Weights of a small mixture-of-experts language model, trained from scratch on English Wikipedia.
Size: 13 layers, width 256, vocabulary 10389, 26.2M parameters.
Training: 732M tokens, 7743 steps.
Below are experts of layer 7 (counted from 0) of a mixture-of-experts language model. Rows are named router (the router's row for the expert), up (a neuron's input weights, with its number) and show model dimensions 192-255. Each number is 200 + 40 x the weight over its row's rms, rounded and kept within 0 to 999.
After each expert's rows: "mostly gets" lists some tokens that are sent to it at least half of the time; "gets" lists some tokens that make up at least twice as much of what it gets as of all text. This comes from a sample of Wikipedia text that the model never trained on. Tokens count by the router's weight.

# expert 7
router,165,233,127,207,178,214,199,194,213,257,195,169,210,237,186,208,219,180,194,243,271,240,244,211,196,218,222,205,269,264,178,114,188,175,205,237,238,256,169,142,263,240,183,195,270,239,273,291,221,202,132,174,178,287,191,172,160,264,232,145,244,179,236,226
up0,228,189,215,232,204,203,256,206,205,115,203,206,227,171,178,192,243,136,123,224,239,209,183,152,237,204,268,194,230,235,166,219,259,233,217,202,243,102,149,243,246,193,184,273,181,243,197,233,152,210,259,202,204,251,146,171,254,234,147,182,227,173,153,216
up1,227,147,226,150,86,167,185,201,181,168,245,189,173,238,158,238,225,288,284,262,259,247,190,228,159,165,202,201,308,144,269,203,200,203,186,271,230,221,189,140,155,221,219,199,195,274,219,287,173,177,140,215,212,219,166,126,221,166,242,227,142,189,194,183
up2,224,169,93,203,212,160,153,198,146,178,183,257,220,201,185,194,290,196,210,226,201,206,163,279,270,151,222,187,268,167,227,161,170,191,227,154,182,163,254,207,148,167,161,256,152,208,195,170,128,170,173,209,173,147,219,191,209,228,221,145,230,200,215,260
up3,144,170,186,250,229,210,181,245,248,237,192,247,126,231,166,237,185,186,105,241,194,177,185,231,135,255,172,259,164,276,125,193,219,201,226,180,185,281,143,168,191,182,213,199,125,222,212,222,191,211,247,227,289,215,202,251,190,178,227,245,162,218,152,238
up4,208,149,156,164,227,185,249,194,168,162,193,173,208,188,264,239,200,170,212,168,200,156,220,225,287,224,192,120,257,214,246,150,215,169,178,171,202,268,224,241,237,176,240,277,209,136,158,214,207,200,213,184,249,224,175,227,267,193,111,264,177,183,131,187
up5,164,89,196,232,196,195,244,234,302,195,162,209,188,152,234,165,168,287,157,234,231,206,199,164,205,214,225,173,208,224,195,146,207,187,189,183,195,145,125,136,243,252,184,167,259,158,172,127,213,200,200,136,189,227,207,157,226,226,218,151,129,242,147,250
up6,291,199,224,205,224,155,107,205,193,169,233,245,245,141,169,233,170,222,183,201,207,208,169,232,238,133,208,249,221,182,168,235,206,265,250,255,204,209,186,194,103,198,306,132,266,188,238,220,131,213,195,195,189,164,185,218,232,252,150,228,273,215,184,165
up7,220,206,186,170,220,190,295,133,277,169,205,292,173,179,208,188,180,179,233,298,179,149,246,208,186,211,262,249,241,171,187,182,232,187,151,228,293,167,223,102,253,190,204,200,201,180,178,174,146,172,226,154,219,226,185,195,100,195,191,194,193,204,132,195
up8,189,157,180,197,169,186,119,257,172,248,160,140,170,166,141,186,202,190,243,170,216,217,151,131,158,179,197,231,230,237,202,147,192,194,193,202,219,195,233,203,176,140,177,181,195,175,215,190,186,201,244,205,236,198,184,142,183,220,298,190,204,100,147,177
up9,261,205,119,205,176,127,204,267,166,215,148,205,188,192,261,152,180,228,249,247,142,147,168,255,173,208,186,160,198,246,193,235,208,170,262,260,185,235,281,167,190,266,293,167,261,258,233,196,224,160,166,126,175,244,244,176,246,219,190,204,124,196,165,263
up10,232,213,174,211,204,193,220,231,210,231,254,186,171,176,174,274,255,188,243,177,250,294,184,206,158,244,172,131,215,208,197,126,212,152,158,175,172,180,151,143,192,167,197,246,171,180,183,222,165,226,220,254,184,161,117,163,158,167,236,183,228,223,227,230
up11,211,247,187,180,222,220,277,240,201,144,270,176,259,233,133,242,180,186,243,103,198,193,232,207,105,174,191,257,246,208,185,138,145,199,189,281,218,204,216,181,212,251,216,230,193,216,191,193,195,204,224,187,173,179,113,190,200,180,232,261,207,208,193,221
up12,185,165,239,208,194,214,167,241,192,249,190,170,156,171,176,219,221,143,218,243,166,187,207,187,184,109,257,168,184,225,237,262,154,246,273,212,165,182,199,207,214,176,319,223,206,232,171,120,178,238,140,259,216,181,168,220,207,246,169,244,210,177,189,241
up13,193,221,258,253,172,229,219,270,147,184,213,228,180,171,175,161,145,214,143,174,188,190,149,249,231,175,176,141,208,252,224,203,215,289,218,200,208,236,207,101,189,174,231,200,153,206,240,196,302,181,210,191,218,134,181,239,195,207,144,203,168,209,247,190
up14,239,260,188,214,145,234,141,199,170,199,197,236,102,130,140,217,209,234,177,206,116,172,181,199,204,260,167,190,219,230,220,154,202,127,193,254,232,182,213,197,179,177,172,257,204,195,209,191,218,211,189,265,262,215,197,178,164,222,255,186,265,188,195,215
up15,232,251,220,229,144,188,206,220,235,186,233,220,197,198,190,133,207,219,311,260,206,175,233,285,231,221,211,195,226,182,282,217,226,131,177,180,289,215,211,273,168,204,163,247,253,244,169,217,206,230,245,223,194,221,242,161,138,169,170,194,174,153,120,140
mostly gets: " that", " which", " (", " not", " \"", "ro"
gets: " (", " that", " which", "ro", " be", " and"

# expert 8
router,195,198,172,153,256,253,154,241,174,223,173,162,148,174,193,151,201,296,245,210,224,278,137,224,207,165,158,171,246,250,191,233,156,202,155,306,156,240,282,232,168,230,132,236,255,157,195,165,74,233,139,184,208,164,245,169,232,178,229,174,164,216,215,187
up0,135,208,179,306,256,179,195,218,195,116,235,171,132,137,156,232,237,245,202,220,243,223,220,267,226,211,206,255,157,170,246,182,172,205,248,282,191,213,127,143,242,159,199,211,244,255,210,188,150,185,212,163,236,230,158,168,204,157,227,172,209,213,178,247
up1,246,209,130,117,221,173,299,274,145,177,199,213,217,223,173,164,230,183,179,221,234,202,194,198,203,193,202,224,191,167,285,184,191,141,225,260,160,197,152,183,262,178,204,192,183,205,194,192,251,220,148,228,153,230,182,211,152,175,132,192,170,185,189,237
up2,210,229,211,257,156,179,278,156,259,229,210,110,157,195,215,249,223,194,231,210,171,234,255,191,231,178,187,211,262,195,171,253,258,194,205,141,192,237,181,247,183,226,235,175,163,191,139,246,203,229,158,187,168,234,183,220,168,174,192,308,214,187,220,181
up3,195,219,189,149,167,173,197,240,112,190,193,223,252,251,267,165,187,170,173,153,284,240,254,199,195,179,239,217,218,174,160,175,223,230,161,96,215,219,218,194,204,269,239,235,108,204,230,228,161,214,143,162,152,217,255,196,222,208,220,253,199,172,269,221
up4,210,254,217,236,155,190,179,232,124,219,261,182,237,219,165,162,176,178,175,140,163,250,275,179,150,198,209,207,229,214,220,168,232,197,163,247,194,106,195,236,273,235,225,153,349,224,178,127,190,191,205,192,212,134,248,162,168,178,137,33,189,215,232,228
up5,188,274,234,187,249,180,193,218,199,284,210,213,181,183,244,222,188,185,170,107,255,175,239,204,181,219,117,218,237,191,233,197,151,156,186,241,179,254,279,272,295,243,211,245,213,144,155,178,186,203,214,208,186,231,144,205,164,190,154,201,127,272,220,183
up6,192,174,177,197,233,235,207,197,151,183,138,169,159,200,214,251,240,294,192,167,271,203,178,211,221,173,205,164,198,127,228,208,247,228,232,237,280,156,224,174,181,188,156,280,205,228,236,120,210,230,195,249,226,164,160,217,235,218,285,229,166,232,187,182
up7,200,244,185,223,179,207,172,201,285,216,245,283,164,168,241,236,204,183,244,266,189,159,129,165,222,187,185,147,243,270,159,198,170,167,168,190,213,203,130,218,206,273,196,151,165,201,231,151,160,177,157,202,222,142,261,179,161,173,208,135,151,196,193,216
up8,145,204,261,121,185,197,167,193,152,221,188,199,180,227,233,189,218,216,234,179,127,77,144,162,216,166,181,89,201,215,166,194,195,199,159,164,298,189,190,184,175,182,241,198,235,217,273,192,178,209,152,161,153,174,215,192,170,185,136,206,176,205,154,208
up9,287,193,233,158,214,144,204,226,129,217,249,196,224,130,171,216,191,189,185,176,242,196,242,289,176,221,146,230,157,183,237,219,243,125,219,121,194,140,257,252,86,199,200,230,209,161,217,184,174,173,165,210,208,210,207,173,212,213,186,234,215,161,149,164
up10,238,196,138,263,193,219,228,183,142,167,236,234,179,131,209,215,254,219,268,174,231,219,135,218,202,213,192,213,186,231,193,175,291,156,199,147,176,169,219,207,227,192,284,231,189,147,255,209,228,226,232,253,181,167,197,259,129,188,181,249,125,195,203,211
up11,231,240,186,220,203,176,202,168,150,247,226,185,182,242,190,225,262,177,228,194,155,164,136,291,169,148,180,209,163,234,177,172,245,185,220,176,121,235,202,167,217,159,264,176,205,203,210,181,271,199,238,215,131,269,186,166,229,189,276,251,202,102,189,216
up12,271,174,210,177,221,220,191,224,227,176,187,280,229,290,108,253,141,187,202,197,249,166,156,185,268,159,212,177,171,193,186,276,142,152,245,170,209,204,164,179,198,203,172,135,305,230,178,174,270,168,226,181,103,219,222,220,167,173,164,174,226,167,194,224
up13,197,165,158,240,181,255,194,147,164,207,220,261,185,118,204,126,164,204,202,217,173,226,122,234,250,122,229,215,194,208,193,249,190,203,194,180,273,194,277,255,219,163,201,190,173,195,217,146,105,176,174,240,185,193,215,208,250,159,216,206,229,164,182,273
up14,193,306,241,192,198,162,323,166,238,207,232,181,164,139,181,253,278,214,203,225,135,258,220,217,157,211,225,224,180,238,242,250,175,224,205,222,214,307,214,154,140,189,191,238,185,150,229,279,198,183,239,176,215,172,181,188,209,238,198,227,282,197,220,186
up15,211,187,195,231,167,142,180,249,166,210,234,202,247,144,176,187,218,179,216,282,238,189,198,168,200,230,154,172,260,161,246,172,204,184,243,216,113,177,268,174,163,301,190,219,271,204,238,220,244,157,268,183,205,202,167,214,218,214,219,219,183,190,195,256
mostly gets: " his", "The", " their", " its", "′", "="
gets: " the", " of", " a", "=", " his", " for"

# expert 6
router,239,89,286,205,164,162,242,221,201,222,184,206,267,195,164,154,143,223,178,190,234,167,236,216,224,181,241,173,170,138,132,195,262,206,214,151,262,230,161,185,179,213,143,171,187,182,260,333,194,200,221,187,184,244,205,214,205,212,214,155,233,216,268,210
up0,175,177,228,170,170,181,236,209,200,169,150,234,243,167,181,198,168,244,225,149,144,270,209,124,211,205,168,262,166,175,175,199,225,219,164,156,181,255,192,307,174,160,174,141,187,234,178,186,173,165,210,158,131,248,225,239,167,224,235,144,205,132,221,200
up1,126,278,171,161,191,149,281,142,228,166,257,234,228,189,274,215,144,142,200,152,227,155,201,195,173,253,231,185,170,178,169,243,235,146,211,193,244,231,233,185,230,216,190,244,238,319,230,187,202,165,150,203,220,192,186,206,206,170,227,160,205,198,217,198
up2,227,169,248,187,186,174,167,254,199,111,236,211,334,189,178,165,201,168,218,206,181,237,227,264,190,162,205,240,216,301,261,136,199,235,224,193,151,162,222,242,191,154,177,212,188,188,227,206,249,288,163,204,200,145,152,213,201,186,183,233,183,204,212,192
up3,228,238,193,157,162,221,197,185,175,141,216,244,191,216,151,166,167,188,172,247,159,200,179,247,176,128,203,215,197,131,191,216,235,172,236,169,264,172,269,261,211,199,227,181,153,172,169,187,176,299,277,144,212,230,235,148,122,231,211,214,159,276,192,195
up4,196,243,207,149,224,259,192,167,149,173,194,210,238,161,171,209,186,189,188,199,149,156,235,235,269,160,188,205,225,178,176,122,184,203,227,205,217,133,192,256,253,250,141,211,200,195,203,208,240,216,175,185,158,222,134,173,200,239,206,245,142,161,234,157
up5,202,135,192,119,175,209,281,177,236,147,152,227,218,238,145,221,241,182,224,234,305,138,167,183,230,283,286,204,199,180,239,148,211,126,164,213,127,237,146,242,157,144,128,227,170,222,165,250,240,131,229,189,217,147,141,219,176,262,223,180,281,248,184,250
up6,205,158,307,207,207,148,217,225,249,158,220,222,177,179,257,245,228,192,303,216,217,177,211,208,191,155,101,166,207,213,160,186,118,239,169,195,257,247,238,173,212,223,169,259,229,155,140,212,197,163,171,143,261,166,245,167,296,236,135,227,276,284,190,168
up7,195,265,198,175,169,193,164,177,145,162,217,161,295,259,274,286,145,207,195,186,190,179,212,246,221,116,206,200,182,187,248,195,236,169,218,202,206,256,204,197,229,234,156,223,242,236,224,191,146,185,249,186,185,245,212,213,179,280,147,189,235,176,162,209
up8,198,182,186,263,224,237,162,174,165,188,206,196,175,198,189,228,214,232,196,156,180,253,219,110,185,198,268,210,229,301,165,212,171,212,218,106,143,166,218,196,248,228,239,162,203,171,140,195,275,218,294,179,254,142,202,208,132,182,240,215,203,174,196,184
up9,254,242,214,236,185,235,168,157,210,152,247,250,191,177,131,248,241,255,149,232,256,158,241,176,231,203,226,249,222,276,153,234,252,242,183,217,211,221,201,96,276,174,211,158,160,272,241,260,281,121,213,186,149,177,176,198,181,229,217,190,176,290,218,199
up10,213,203,206,274,172,213,113,182,180,231,229,136,152,189,148,161,192,198,166,187,181,160,154,229,272,188,170,191,139,260,240,156,159,184,209,168,227,207,184,203,149,166,178,131,199,160,236,215,197,133,184,205,210,227,236,208,224,189,239,53,184,155,179,142
up11,209,159,233,173,135,245,182,201,142,225,156,214,244,184,184,184,172,175,235,229,233,180,179,176,241,196,218,142,212,147,179,164,224,217,162,157,181,155,216,157,223,235,221,244,250,210,187,206,179,133,263,163,196,174,215,214,226,259,185,175,134,233,187,233
up12,201,288,209,203,168,201,160,167,197,156,177,210,183,218,154,188,195,236,156,230,191,268,166,217,194,273,219,191,155,187,146,239,241,192,203,216,224,164,224,211,182,245,253,187,176,147,258,226,198,184,133,213,171,215,215,208,168,210,163,206,194,186,118,247
up13,174,138,201,196,188,199,124,236,148,196,201,209,163,154,255,152,273,205,265,175,127,182,220,133,175,270,224,189,187,152,207,112,166,210,214,184,207,248,189,190,235,178,189,184,191,188,235,189,232,180,209,157,246,224,177,173,173,246,208,245,106,234,243,194
up14,176,233,271,204,183,239,250,193,211,264,217,175,217,250,272,230,163,198,189,208,263,181,221,112,185,253,193,172,225,170,233,233,164,152,139,219,194,278,159,161,159,109,163,120,207,235,205,182,212,224,183,235,242,166,194,301,230,197,152,173,217,257,193,104
up15,278,153,208,205,167,125,195,179,233,215,219,283,276,175,169,261,211,131,248,183,279,244,170,207,129,217,223,272,185,187,186,208,234,121,206,192,190,138,170,191,191,196,185,197,199,209,199,212,209,193,222,195,229,202,210,184,248,174,181,214,301,199,210,198
mostly gets: "i", "in", "un", "uc", "u", "uk"
gets: "i", "in", "u", "l", "os", "o"

# expert 4
router,197,253,241,224,161,249,206,218,151,218,240,158,172,194,242,201,204,210,175,233,284,205,252,217,143,237,112,139,184,181,189,222,196,145,221,111,210,205,294,160,232,186,302,221,258,162,194,124,199,205,222,189,195,220,239,224,240,194,259,288,199,161,231,136
up0,141,200,307,168,156,211,180,182,214,331,268,238,178,209,204,178,204,165,212,183,236,168,161,236,291,211,102,180,219,180,210,192,180,298,190,206,168,219,171,183,197,164,196,203,193,206,236,236,200,257,168,132,245,164,114,272,249,139,205,261,225,238,176,208
up1,202,241,118,229,162,205,210,254,229,197,138,176,175,298,243,244,221,196,144,264,212,231,245,194,181,242,206,173,206,215,265,184,280,90,221,220,186,185,260,171,246,191,205,206,178,142,216,227,172,167,211,192,175,195,249,202,269,161,166,270,245,171,177,182
up2,130,203,190,213,160,235,213,135,276,258,243,178,113,188,241,197,182,233,267,232,209,200,248,154,168,223,198,143,187,237,271,214,138,148,175,182,205,216,195,139,201,181,241,224,159,174,210,229,219,198,240,194,198,184,176,214,205,202,177,216,163,242,277,139
up3,134,70,172,151,203,302,202,230,177,222,165,127,160,236,237,162,213,166,121,242,200,249,143,204,254,186,212,199,198,236,243,223,188,197,253,220,201,184,145,171,183,181,217,236,184,245,297,138,179,196,244,213,225,168,221,247,243,164,190,154,252,194,171,285
up4,214,206,210,181,216,250,215,166,188,193,221,229,211,239,274,227,213,188,221,182,217,95,166,157,209,170,199,137,144,222,253,179,174,161,198,159,207,206,240,289,157,206,248,150,174,204,277,239,176,197,200,186,150,206,182,163,189,260,166,160,201,250,226,150
up5,184,219,237,210,199,287,189,189,159,151,182,133,219,160,198,161,257,200,221,184,226,205,198,220,214,215,192,153,186,199,275,169,253,176,206,195,255,136,245,79,186,179,181,282,222,250,276,217,183,241,205,202,209,181,217,197,257,166,204,184,194,245,183,155
up6,215,219,159,207,180,317,215,252,186,177,166,142,241,108,242,201,210,218,198,248,216,151,167,206,152,172,128,234,205,211,230,206,251,195,196,230,239,153,243,246,157,250,180,236,215,170,194,227,217,222,248,224,215,212,295,172,214,224,239,166,232,197,170,168
up7,158,163,196,150,129,295,180,144,197,214,252,179,259,199,267,223,157,211,176,219,205,191,172,223,264,204,202,182,251,259,205,173,129,208,195,229,175,236,139,242,212,156,194,241,228,273,212,163,252,255,232,215,243,164,212,232,253,268,215,182,198,207,182,133
up8,164,253,209,191,141,207,211,213,220,166,215,206,161,226,140,178,201,217,220,279,248,178,213,211,174,172,190,185,176,301,149,182,192,188,207,212,228,203,269,264,134,236,168,154,176,229,193,198,205,205,130,162,114,165,218,239,171,225,146,147,113,241,158,165
up9,149,114,297,224,234,157,185,218,153,196,204,268,176,235,246,238,185,212,237,216,292,161,279,181,181,219,215,276,185,216,196,207,179,187,177,201,249,193,217,229,189,271,134,227,265,209,190,121,140,214,163,203,207,193,142,168,240,256,197,209,233,128,290,242
up10,152,229,199,134,218,193,213,226,214,213,258,218,210,144,213,161,199,226,233,139,158,193,202,291,232,204,137,224,206,161,229,224,240,226,239,146,251,245,221,234,230,152,187,275,256,218,185,216,179,225,210,195,228,143,221,236,231,210,182,238,279,197,197,313
up11,237,170,206,196,109,172,232,243,180,192,225,178,196,212,191,225,208,124,194,181,243,243,214,180,140,170,229,245,222,191,160,247,195,188,186,208,231,203,253,214,243,191,169,231,226,133,179,159,209,232,153,179,153,228,193,256,202,85,176,171,206,236,207,249
up12,172,213,165,225,157,194,172,228,214,160,239,187,167,236,202,163,226,149,257,180,221,105,192,196,155,237,252,148,178,263,218,185,159,213,146,207,137,240,246,259,204,166,184,176,194,217,203,208,147,205,180,129,170,276,235,196,331,79,202,230,295,187,179,254
up13,163,205,156,227,221,265,135,231,186,210,246,173,158,242,181,279,255,209,271,212,197,249,269,208,138,225,128,236,217,253,193,155,142,225,297,227,165,166,188,238,284,174,215,150,271,165,218,226,175,206,167,275,193,168,223,183,226,253,222,197,263,218,234,152
up14,163,170,247,207,215,242,218,243,198,274,204,260,132,220,142,188,170,258,184,199,213,170,180,233,192,196,138,230,202,237,148,215,206,195,207,237,202,222,226,232,119,240,199,211,249,200,273,156,165,279,216,165,252,156,176,219,236,155,184,181,142,198,172,159
up15,259,210,226,206,193,188,173,128,132,233,235,254,190,235,180,216,201,229,161,272,232,197,176,177,213,197,141,205,190,264,192,230,171,167,183,177,159,247,229,188,184,226,112,200,214,211,148,173,187,151,218,110,189,181,257,206,214,170,178,219,135,172,225,195
mostly gets: "ic", " al", " st", "ct", " an", " v"
gets: " a", "ic", " an", "ist", " p", "et"

# expert 15
router,225,230,258,171,178,210,213,222,220,181,177,288,207,194,210,162,270,243,185,185,149,247,272,211,258,208,206,227,189,191,206,209,147,172,161,201,131,131,164,154,243,191,284,141,274,247,174,197,212,215,185,199,166,180,222,196,126,170,195,208,234,188,202,142
up0,235,228,157,193,195,301,229,141,190,213,167,233,194,225,172,147,217,170,192,183,226,149,281,237,193,160,258,156,189,138,208,188,190,221,192,245,172,230,159,166,178,213,142,171,234,220,199,256,201,227,178,194,213,188,211,196,148,133,223,204,263,178,193,218
up1,173,254,162,172,207,203,234,121,178,241,181,189,170,165,230,155,193,239,171,185,230,260,182,209,195,221,153,226,203,155,232,190,206,152,222,126,149,169,133,195,203,272,181,136,208,238,199,250,130,193,198,150,250,259,208,162,210,112,127,233,259,196,221,206
up2,186,285,187,174,252,144,256,151,262,190,220,194,196,296,207,192,247,211,206,220,249,88,192,173,189,162,235,243,244,183,190,275,172,187,165,248,122,155,246,173,309,165,153,141,222,231,136,121,189,182,206,172,202,214,148,115,213,227,244,193,207,213,234,223
up3,252,241,203,209,199,162,207,182,160,204,189,208,203,286,163,207,297,266,203,236,240,207,242,204,273,173,128,167,261,119,195,205,182,244,166,283,160,120,181,259,204,237,154,241,245,216,188,176,246,232,135,172,194,173,125,194,249,202,174,142,145,181,165,202
up4,247,192,236,182,250,225,188,158,183,261,164,212,172,194,141,164,262,274,161,217,298,191,186,206,233,226,258,260,262,201,179,156,155,154,142,195,181,212,194,217,238,164,144,170,148,180,109,249,173,214,205,230,130,165,125,170,217,166,218,243,209,209,213,308
up5,253,218,180,266,193,219,198,223,147,172,112,198,217,227,234,176,171,175,203,158,166,157,238,190,231,257,162,229,220,147,222,222,173,198,191,282,150,213,193,231,188,158,191,234,241,197,222,232,192,167,264,194,252,174,233,136,99,191,295,197,244,262,189,151
up6,161,264,201,235,221,137,209,180,177,154,212,189,166,221,235,128,212,186,227,154,210,189,84,156,168,218,120,261,206,180,216,213,181,197,264,209,203,210,201,272,275,184,148,251,169,233,270,219,213,312,228,264,173,251,189,141,221,164,169,210,186,195,194,225
up7,158,236,232,175,253,206,193,286,192,241,176,181,160,202,242,211,196,170,204,217,224,203,190,249,218,165,179,237,154,192,232,189,134,180,106,154,163,193,174,191,137,245,147,214,169,139,263,211,202,163,252,171,214,230,105,247,148,203,224,204,231,187,234,156
up8,239,148,230,215,179,185,204,104,173,178,183,125,158,178,219,208,201,143,153,189,158,278,244,180,236,177,216,179,200,182,192,239,224,268,170,201,190,260,171,221,292,168,214,230,152,241,215,209,240,137,252,147,136,214,184,287,154,212,137,242,183,202,197,144
up9,204,129,227,288,157,182,184,156,174,316,240,143,137,245,127,212,138,233,152,188,217,184,201,229,230,159,222,202,224,189,206,239,251,157,226,280,221,221,228,166,217,155,178,185,203,199,173,174,182,215,160,154,183,230,294,180,183,221,217,164,204,185,195,218
up10,152,174,197,156,194,188,194,213,187,263,244,181,175,201,219,161,194,162,227,235,199,194,219,214,236,94,217,236,131,226,128,246,203,193,257,255,157,202,199,170,132,152,215,198,146,163,176,148,212,212,166,185,204,277,218,258,208,179,180,211,257,195,205,174
up11,219,162,173,206,198,195,230,225,170,184,193,142,211,248,271,262,140,241,227,189,175,154,250,218,168,165,221,222,171,273,270,249,197,227,191,179,187,118,169,127,190,188,248,218,265,141,95,205,212,198,288,179,150,225,132,174,209,177,162,137,213,135,133,145
up12,234,207,197,167,289,200,225,179,203,174,186,183,205,184,165,176,207,211,172,167,199,208,191,233,205,195,202,151,247,219,174,188,121,165,189,191,252,256,225,247,144,136,177,242,194,232,183,215,172,213,254,208,189,169,155,253,176,199,136,236,201,206,178,143
up13,231,182,215,117,189,210,213,208,207,218,129,167,180,116,188,198,245,120,161,180,213,251,214,150,198,186,253,177,195,241,237,195,162,100,293,240,192,224,214,207,206,225,183,225,226,246,238,180,259,208,182,143,247,221,288,193,155,187,234,251,264,218,214,229
up14,193,236,157,169,186,229,223,228,193,216,207,130,192,237,146,207,164,145,175,190,113,201,296,168,187,210,280,211,148,265,269,242,232,249,270,226,180,117,261,201,127,216,228,139,251,148,259,209,240,281,181,227,140,188,284,181,198,131,161,221,211,140,258,197
up15,260,189,181,280,208,261,215,221,197,217,183,167,198,219,233,214,250,207,235,176,205,253,250,235,188,196,279,189,192,132,188,88,229,191,198,225,188,231,240,191,225,232,188,275,167,225,184,155,162,270,178,168,213,171,211,229,213,198,99,227,194,270,184,241
mostly gets: "The", "In", " A", " The", " New", " \""
gets: " The", " of", " the", " A", "'s", " In"

# expert 17
router,214,140,225,174,283,215,185,215,188,153,194,189,192,162,154,207,174,208,212,216,252,197,172,145,180,189,166,243,155,217,172,135,197,177,146,194,97,106,250,161,272,200,155,188,234,224,282,216,246,239,145,191,159,232,215,182,224,109,179,207,202,210,176,196
up0,189,138,174,209,152,181,236,151,183,197,95,181,266,157,228,146,204,187,160,212,134,228,171,185,195,233,197,193,214,136,190,203,236,152,144,188,231,259,154,263,130,140,216,239,231,211,190,194,157,290,180,274,229,300,194,202,169,266,132,240,235,139,198,226
up1,149,201,219,197,258,160,152,199,172,217,136,211,117,201,115,186,194,221,233,150,229,194,174,203,192,229,234,328,236,122,100,202,253,249,211,178,238,205,110,158,282,107,252,189,192,176,228,131,178,186,262,233,189,246,198,192,208,211,202,202,250,192,140,210
up2,204,210,188,166,200,198,310,220,212,162,242,211,190,152,272,247,194,217,310,250,239,194,219,177,188,232,212,146,240,198,198,232,181,148,173,261,191,146,224,172,157,149,273,243,169,197,200,159,187,163,209,175,154,185,168,228,231,218,223,235,209,199,157,277
up3,103,157,220,165,115,216,204,180,122,154,200,242,186,193,144,214,212,195,153,182,282,277,160,112,263,231,164,193,249,172,233,258,212,224,236,197,212,188,244,244,233,213,205,226,207,218,237,193,188,168,163,194,239,227,165,256,202,206,216,177,206,193,164,234
up4,251,177,133,232,183,191,209,176,203,168,178,216,191,219,231,164,234,215,219,178,173,169,223,167,218,171,136,218,194,158,164,192,267,212,182,198,117,148,229,171,216,171,235,166,208,226,196,159,206,188,279,214,235,232,231,190,174,231,212,280,214,185,177,263
up5,147,183,161,147,272,220,193,177,227,226,191,183,177,242,243,168,166,253,182,234,173,211,196,211,225,236,165,271,105,144,248,238,238,179,209,185,137,251,199,263,302,214,198,132,113,190,187,105,187,168,244,214,200,203,212,225,123,145,236,287,119,170,214,217
up6,230,268,222,223,187,237,254,212,250,168,185,154,250,120,199,203,228,189,189,106,124,198,163,212,196,258,210,154,244,147,191,218,160,169,217,203,207,229,256,175,193,209,241,213,141,246,208,260,222,179,210,208,167,184,198,207,258,218,122,186,194,178,191,153
up7,260,262,159,176,100,189,258,214,96,164,226,94,264,216,205,206,188,208,191,208,164,137,208,157,197,129,202,177,212,222,165,196,159,198,209,222,216,247,261,252,206,205,190,199,186,209,272,249,249,189,211,158,163,155,193,181,277,253,178,148,204,208,205,196
up8,142,179,178,225,208,151,176,226,196,188,195,198,206,138,179,159,199,293,227,197,145,238,225,276,160,251,157,234,146,207,186,175,156,257,94,197,173,218,184,205,193,238,291,198,214,165,219,224,222,224,170,149,233,156,148,219,222,115,168,284,181,208,245,204
up9,280,270,236,215,222,251,203,216,193,261,167,216,204,292,152,164,212,144,263,204,215,166,222,196,150,192,212,253,169,225,170,169,215,199,250,166,247,189,136,194,184,207,133,202,262,97,179,183,241,218,225,185,233,226,186,238,200,99,223,240,162,221,230,227
up10,193,177,187,198,153,230,202,249,147,231,155,161,218,170,207,118,179,235,184,145,218,151,186,248,162,216,178,187,151,240,196,228,195,260,247,195,127,180,193,225,175,216,135,193,186,152,156,237,220,175,80,211,211,230,216,184,265,242,147,159,214,165,218,170
up11,227,274,220,164,244,223,180,146,121,192,206,215,200,248,151,240,181,202,201,135,232,250,148,153,237,189,201,166,187,241,172,243,151,158,150,165,241,231,207,211,181,196,237,205,161,162,197,299,188,178,203,218,210,185,139,226,153,156,225,147,193,253,210,285
up12,227,211,243,255,261,247,52,208,229,285,145,159,137,191,188,203,133,185,224,194,229,162,163,168,213,194,181,256,150,185,235,140,125,202,149,161,197,233,180,172,277,135,241,192,154,207,221,186,205,135,192,148,263,172,271,205,197,198,184,179,241,190,189,177
up13,179,209,208,247,210,231,202,129,243,120,183,200,146,227,234,203,199,205,149,136,172,267,224,236,237,186,196,179,255,230,176,134,147,176,207,219,222,211,168,195,251,154,183,128,163,191,221,224,171,192,258,198,178,252,226,155,211,195,183,125,260,209,187,133
up14,193,177,220,244,239,233,205,136,163,257,170,208,162,215,160,227,252,177,222,155,218,218,173,158,204,140,220,171,150,235,204,188,216,245,160,152,264,203,198,165,270,176,241,198,144,210,156,211,203,187,250,150,189,110,199,206,219,186,198,205,221,277,180,173
up15,180,203,128,289,190,183,211,153,247,172,173,116,128,259,243,215,183,156,191,265,200,207,174,283,181,217,187,152,183,142,161,253,213,168,219,153,276,243,235,176,174,233,169,232,185,242,270,207,237,217,278,166,175,210,143,234,219,224,251,175,231,134,143,148
mostly gets: " to", " for", " as", " from", " with", " on"
gets: " of", " to", " in", " and", " with", " for"